{"d_model": 256, "n_experts": 128, "d_expert": 64, "balance_loss": 0.000545, "n_groups": 8, "groups_per_token": 2, "norm_eps": 1e-05, "tie_embeddings": true, "optimizer": "adamw", "lr": 0.00187, "beta1": 0.9, "grad_clip": 2.0}
Below are experts of layer 10 (counted from 0) of a mixture-of-experts language model. Rows are named router (the router's row for the expert), gate (a neuron's input weights, with its number), up (a neuron's input weights, with its number) and show model dimensions 192-223. Each number is 50 + 10 x the weight over its row's rms, rounded and kept within 0 to 99.
After each expert's rows: "comes after" lists some tokens at least twice as common just before its tokens as in all text. This comes from a sample of Wikipedia text that the model never trained on. Tokens count by the router's weight.

# expert 58
router:20 43 43 34 55 37 64 57 47 57 62 38 53 51 54 72 31 58 55 62 46 58 58 52 62 61 48 29 43 44 51 55
gate0:43 47 51 46 42 62 62 40 42 63 60 50 48 51 53 66 54 44 36 54 50 35 63 44 34 47 61 45 48 62 43 69
up0:55 43 49 53 46 50 37 42 50 56 41 53 65 48 64 57 61 44 51 44 64 42 57 48 33 52 47 39 43 50 62 45
gate1:44 65 27 39 64 60 48 53 46 36 46 63 45 37 40 47 64 31 52 40 48 65 50 56 49 46 51 27 37 56 57 60
up1:38 66 45 50 59 41 53 50 44 63 45 39 43 43 49 50 39 66 42 70 56 52 54 45 32 67 54 54 60 43 61 40
gate2:58 53 36 55 51 53 50 53 61 48 33 50 51 40 58 45 45 40 48 59 49 42 54 43 65 50 41 56 71 56 49 40
up2:51 54 42 31 46 50 52 59 58 41 67 41 45 58 72 57 45 53 38 49 36 30 66 56 66 55 38 68 43 43 40 61
comes after: " |", "|", " of", "-", " at", ":"

# expert 48
router:38 69 51 33 59 53 57 35 50 41 46 60 45 38 42 44 68 61 55 50 39 35 48 42 33 52 39 51 57 44 64 46
gate18:35 49 41 46 59 52 32 42 56 43 46 44 43 41 55 53 51 33 61 79 42 37 36 46 64 51 39 67 44 46 61 51
up18:49 50 56 20 47 42 44 56 52 53 49 34 32 48 51 66 42 65 46 51 41 61 60 50 54 30 49 57 78 35 63 52
gate19:52 46 49 48 56 63 52 45 56 46 50 44 55 62 60 55 68 37 28 46 58 44 30 61 64 49 25 43 53 44 55 53
up19:38 56 49 52 37 60 33 60 33 65 64 58 34 43 53 65 58 42 51 55 47 37 50 55 58 51 37 42 50 72 50 51
gate20:44 54 30 57 51 52 68 42 54 33 55 62 46 70 47 56 49 42 36 65 56 43 59 43 51 63 52 57 46 54 50 47
up20:39 72 56 53 40 41 58 44 45 58 69 52 50 58 44 41 56 53 49 57 59 61 64 45 45 51 39 45 42 51 42 60
comes after: " |", " 0", " ", " 1", " 2", " 4"

# expert 89
router:50 68 47 58 49 44 48 71 40 53 53 49 43 42 53 54 56 36 59 52 59 52 38 59 61 67 51 39 63 48 70 59
gate0:38 35 45 27 44 47 39 55 71 53 34 57 42 47 51 50 45 47 43 50 49 54 55 50 69 46 29 54 37 53 47 57
up0:43 45 37 39 39 35 67 54 58 42 68 57 45 63 42 39 59 54 53 54 51 48 40 29 41 55 38 44 67 61 40 49
gate1:49 61 67 57 57 51 24 53 52 44 33 60 39 51 46 43 58 49 40 49 56 51 54 42 50 47 63 39 66 43 64 54
up1:51 28 55 47 51 64 49 59 48 57 36 58 41 52 55 33 51 61 62 58 51 49 43 53 58 42 45 47 47 62 59 60
gate2:46 50 54 47 43 53 23 48 64 52 51 53 43 46 59 26 54 43 47 49 56 60 44 40 35 40 50 45 63 55 71 61
up2:42 46 41 52 55 57 49 40 53 43 47 37 68 58 53 64 56 47 55 54 44 40 54 28 52 48 29 44 44 69 33 39
comes after: " to", " and", " he", " who", " not", " they"

# expert 70
router:52 51 43 31 51 48 51 61 77 51 59 43 52 61 57 43 48 51 46 64 41 48 50 53 43 49 64 38 55 40 41 53
gate0:55 39 48 53 29 48 59 57 61 56 66 46 41 53 43 36 66 51 41 59 52 57 31 52 49 46 48 38 57 55 60 37
up0:39 44 29 47 44 49 46 64 63 47 54 50 35 33 59 42 51 43 52 48 37 41 54 66 42 42 59 53 56 62 47 42
gate1:46 41 52 62 50 60 58 57 44 52 42 20 32 38 52 39 47 39 66 63 51 53 55 58 67 57 60 43 45 52 59 47
up1:45 54 37 53 50 35 37 65 29 60 50 53 49 59 50 62 54 44 42 44 59 48 62 52 49 41 56 40 37 47 52 38
gate2:59 51 70 54 58 47 62 64 60 56 50 49 73 62 42 42 71 50 41 59 43 56 41 50 42 49 55 42 39 51 62 53
up2:51 62 32 49 34 49 49 42 32 50 68 53 36 46 47 45 59 48 46 47 60 45 41 38 43 56 47 42 52 55 66 56
comes after: "\n", " (", " W", " at", "W", " L"

# expert 55
router:36 51 46 38 65 53 51 51 35 34 57 52 48 45 62 35 50 44 47 50 48 34 53 44 35 50 49 48 50 50 40 50
gate0:41 41 70 55 59 28 48 40 44 59 57 41 46 51 45 38 55 42 40 29 48 52 64 61 62 44 51 40 56 44 71 36
up0:41 53 48 63 54 65 45 61 70 55 47 29 42 50 40 58 51 32 46 63 45 67 34 50 54 62 69 70 51 44 46 43
gate1:45 62 48 49 50 27 60 65 54 61 64 55 46 42 47 48 43 43 54 59 46 52 39 52 56 42 41 46 43 54 38 55
up1:34 53 62 68 45 69 55 41 57 46 34 42 41 58 53 69 45 70 51 63 42 45 63 56 49 46 50 42 48 33 60 51
gate2:40 43 46 54 63 51 63 67 44 61 55 36 51 45 60 56 56 49 30 48 43 65 52 26 59 51 42 56 56 53 61 39
up2:55 42 52 52 45 42 62 56 64 55 48 47 33 47 46 49 51 56 51 57 48 50 50 49 48 70 60 42 53 58 57 50
comes after: " ", ")", " —", " 0", " km", " Score"

# expert 79
router:46 44 56 31 47 48 42 59 62 49 69 42 55 46 58 47 35 54 45 56 42 45 45 50 45 42 46 51 55 33 53 55
gate0:37 59 48 34 54 46 32 37 54 57 61 56 50 49 47 51 55 50 53 65 64 33 44 45 60 55 51 58 42 55 60 30
up0:40 58 40 26 42 35 42 60 54 38 49 41 58 63 34 51 59 59 50 32 40 41 64 47 48 48 46 45 44 38 29 65
gate1:63 36 58 48 43 46 57 50 35 40 45 53 45 53 52 41 49 63 39 73 53 58 30 54 59 56 56 47 25 39 60 60
up1:59 55 52 42 57 32 26 39 52 46 61 50 45 46 47 56 39 49 50 52 49 51 50 71 34 62 59 60 34 54 54 49
gate2:62 64 57 40 56 67 43 54 40 52 46 56 64 51 44 47 55 62 68 37 55 51 48 41 47 42 59 45 63 56 31 43
up2:37 47 54 56 64 52 55 54 52 54 61 52 52 45 28 48 37 60 43 42 35 61 34 45 41 47 52 59 45 44 50 51
comes after: "\n", " (", " ", " University", "N", ";"

# expert 59
router:43 67 54 28 50 49 64 44 49 36 49 60 50 41 47 43 64 47 42 47 46 46 46 47 44 36 36 59 61 57 63 40
gate18:56 60 58 53 31 43 36 44 51 49 63 50 42 47 47 42 52 43 37 38 45 39 42 61 47 38 42 67 37 54 44 45
up18:58 51 56 49 39 68 60 42 57 51 29 37 29 44 51 86 40 47 67 48 57 47 72 51 59 52 34 51 47 47 44 63
gate19:59 58 33 33 44 29 50 62 51 42 59 44 60 34 47 75 57 48 57 31 60 38 56 57 68 51 42 32 38 54 54 57
up19:36 52 33 41 57 39 59 44 55 57 59 46 58 52 57 56 36 58 51 55 62 62 34 44 43 45 53 58 46 45 45 52
gate20:38 37 43 50 59 61 56 38 40 58 49 49 44 53 44 55 52 69 46 55 46 47 34 43 37 45 59 49 54 57 54 38
up20:70 52 50 41 30 54 39 50 37 47 55 49 57 57 50 29 41 54 53 64 53 37 48 67 47 41 62 29 53 43 51 67
comes after: " |", " 0", " ", " 1", " 2", " 4"

# expert 63
router:37 28 52 53 63 38 65 44 52 62 57 42 43 57 57 59 51 60 50 53 62 46 47 45 62 53 41 47 30 45 35 53
gate0:40 62 42 50 63 43 56 42 42 57 49 46 53 42 39 45 57 71 40 58 79 60 56 47 60 45 55 34 50 44 43 38
up0:65 66 70 42 43 52 21 46 68 45 50 31 50 59 46 59 56 53 66 58 40 36 32 57 53 46 30 38 59 74 54 46
gate1:55 34 54 52 51 50 49 56 41 46 49 30 39 54 58 68 47 62 58 47 45 37 50 78 42 66 32 59 69 43 45 34
up1:58 69 52 22 41 54 42 53 45 47 53 54 44 56 56 37 56 49 56 26 35 51 49 59 52 56 33 51 59 53 43 64
gate2:52 58 62 53 67 45 54 33 64 60 57 32 52 48 36 47 51 49 50 47 55 48 45 59 57 48 53 60 47 45 47 52
up2:63 39 58 67 42 45 52 71 37 52 53 48 45 34 48 71 61 41 41 37 48 51 48 49 47 47 23 55 47 54 48 60
comes after: " The", " \"", " of", " the", ":", "The"

# expert 81
router:51 61 52 62 47 54 37 67 44 56 45 46 44 45 52 60 56 41 54 57 57 43 41 67 66 53 50 51 62 45 67 52
gate0:49 64 40 35 55 48 59 47 39 62 57 56 54 52 52 60 60 62 56 51 41 42 67 54 57 35 47 54 54 42 48 46
up0:64 41 48 32 37 66 50 61 54 57 54 66 73 65 51 59 45 52 51 55 66 50 45 52 46 64 43 52 51 58 58 47
gate1:20 55 47 52 52 48 53 44 40 65 34 46 62 57 68 41 55 48 61 35 32 57 40 55 69 59 50 51 60 37 05 52
up1:51 61 51 62 58 51 66 56 42 45 61 59 65 48 46 43 45 38 43 47 45 40 47 62 53 55 61 71 49 52 46 44
gate2:47 56 58 57 64 38 57 57 67 48 46 54 53 51 34 44 64 27 46 53 76 55 35 55 51 47 49 53 51 61 42 49
up2:46 49 46 47 83 59 37 55 46 67 63 42 46 57 36 57 48 64 59 66 35 42 44 57 43 46 44 56 37 45 53 46
comes after: " to", " and", " which", " that", " also", " not"

# expert 85
router:51 57 48 72 57 48 34 65 40 44 46 46 54 43 46 58 55 48 59 50 60 49 49 60 67 47 50 48 55 48 68 57
gate0:36 40 55 52 59 40 53 47 35 46 43 39 50 42 34 54 49 52 70 62 60 37 46 47 55 62 60 47 33 57 50 56
up0:53 45 46 53 60 51 67 48 51 50 60 58 64 32 48 53 47 46 30 56 55 34 31 46 48 54 56 59 39 47 68 41
gate1:61 62 66 62 55 62 48 39 40 44 69 61 37 55 56 61 49 45 43 39 37 51 50 55 42 56 45 52 51 51 41 48
up1:37 43 30 43 58 56 52 47 53 57 48 55 63 43 45 42 71 54 53 49 51 31 56 49 61 52 56 52 61 60 57 45
gate2:53 43 35 56 36 56 54 46 39 60 47 50 55 46 50 57 51 48 47 38 45 59 44 45 51 60 58 38 58 66 54 48
up2:46 43 36 50 38 44 38 68 61 55 45 56 51 34 42 46 50 48 50 44 47 51 67 40 50 46 56 47 62 58 49 49
comes after: " to", " and", " also", " he", " which", " not"

# expert 23
router:40 38 47 43 62 46 50 48 34 57 45 47 47 40 59 32 58 48 57 52 42 39 56 51 41 54 47 46 48 52 63 47
gate0:48 45 46 54 65 40 67 45 56 59 60 44 60 62 64 43 39 54 61 54 40 59 47 38 58 48 46 36 59 54 51 60
up0:52 54 40 46 43 45 48 46 43 35 45 58 45 50 65 61 70 60 42 50 43 74 47 34 60 60 40 62 53 67 54 43
gate1:32 53 47 36 35 53 37 34 49 50 50 56 47 54 43 51 40 43 36 54 37 44 52 59 46 47 61 58 66 55 61 45
up1:50 51 61 38 43 46 54 52 48 53 76 78 42 52 55 44 59 71 49 45 46 51 44 44 55 43 56 43 65 30 72 38
gate2:56 58 56 52 58 56 54 55 56 47 59 48 56 84 52 46 55 47 53 50 39 43 42 56 72 29 37 65 44 64 40 61
up2:59 31 57 45 41 43 53 28 44 46 53 55 36 49 46 60 40 59 37 49 46 58 47 31 43 57 41 51 44 38 32 51
comes after: " |", ".", ")", "---|---|---|---|", " =", "=="

# expert 29
router:55 46 48 54 56 60 47 44 44 57 47 40 51 60 47 44 55 52 62 61 46 32 40 45 42 61 50 46 53 46 46 29
gate0:55 49 54 68 50 45 47 40 45 55 67 42 51 54 63 56 55 48 58 57 44 36 50 45 40 40 57 56 46 50 48 66
up0:48 61 81 50 65 51 46 47 26 44 59 39 47 38 49 52 46 40 52 59 47 43 40 38 64 63 36 38 28 73 56 39
gate1:47 51 58 43 55 46 45 53 61 52 39 45 45 35 61 43 35 45 61 52 37 69 59 61 52 44 60 73 46 62 42 45
up1:58 58 47 49 39 54 63 40 49 44 44 25 47 60 40 55 55 45 50 50 48 61 50 51 44 59 56 36 35 51 64 54
gate2:52 55 30 29 50 56 52 39 45 48 73 72 40 51 45 47 41 43 47 44 47 46 48 44 47 23 30 43 48 47 39 56
up2:12 57 44 64 48 52 48 42 44 66 47 56 60 60 59 51 63 53 47 46 56 44 41 54 47 48 64 48 55 47 62 41
comes after: ".", ")", " =", ".\"", ").", "\"."

# expert 31
router:32 60 41 40 50 56 52 63 51 65 70 34 64 35 56 52 26 52 49 64 47 53 47 39 50 49 52 48 57 55 40 60
gate0:56 57 48 44 51 44 55 43 31 38 51 44 63 48 47 39 44 47 31 58 24 38 40 52 61 55 71 48 65 59 28 45
up0:46 54 57 46 47 57 57 55 43 45 41 45 51 53 34 42 49 59 55 65 33 61 51 64 40 62 44 64 53 40 62 58
gate1:49 39 43 48 54 58 43 36 53 36 45 44 33 67 64 44 68 37 49 39 57 53 39 42 52 65 53 68 66 50 46 43
up1:61 51 43 70 50 52 62 46 53 54 51 49 54 34 39 47 40 76 32 33 52 44 50 55 55 48 69 65 37 52 37 65
gate2:53 48 68 47 50 46 51 34 57 51 54 44 26 58 61 53 41 47 42 38 43 56 46 65 41 47 51 41 44 36 35 50
up2:61 63 51 35 41 69 55 42 47 46 53 57 41 48 54 46 50 38 56 72 46 42 54 51 46 50 55 36 48 69 50 46
comes after: " |", " at", " was", "|", ")", " is"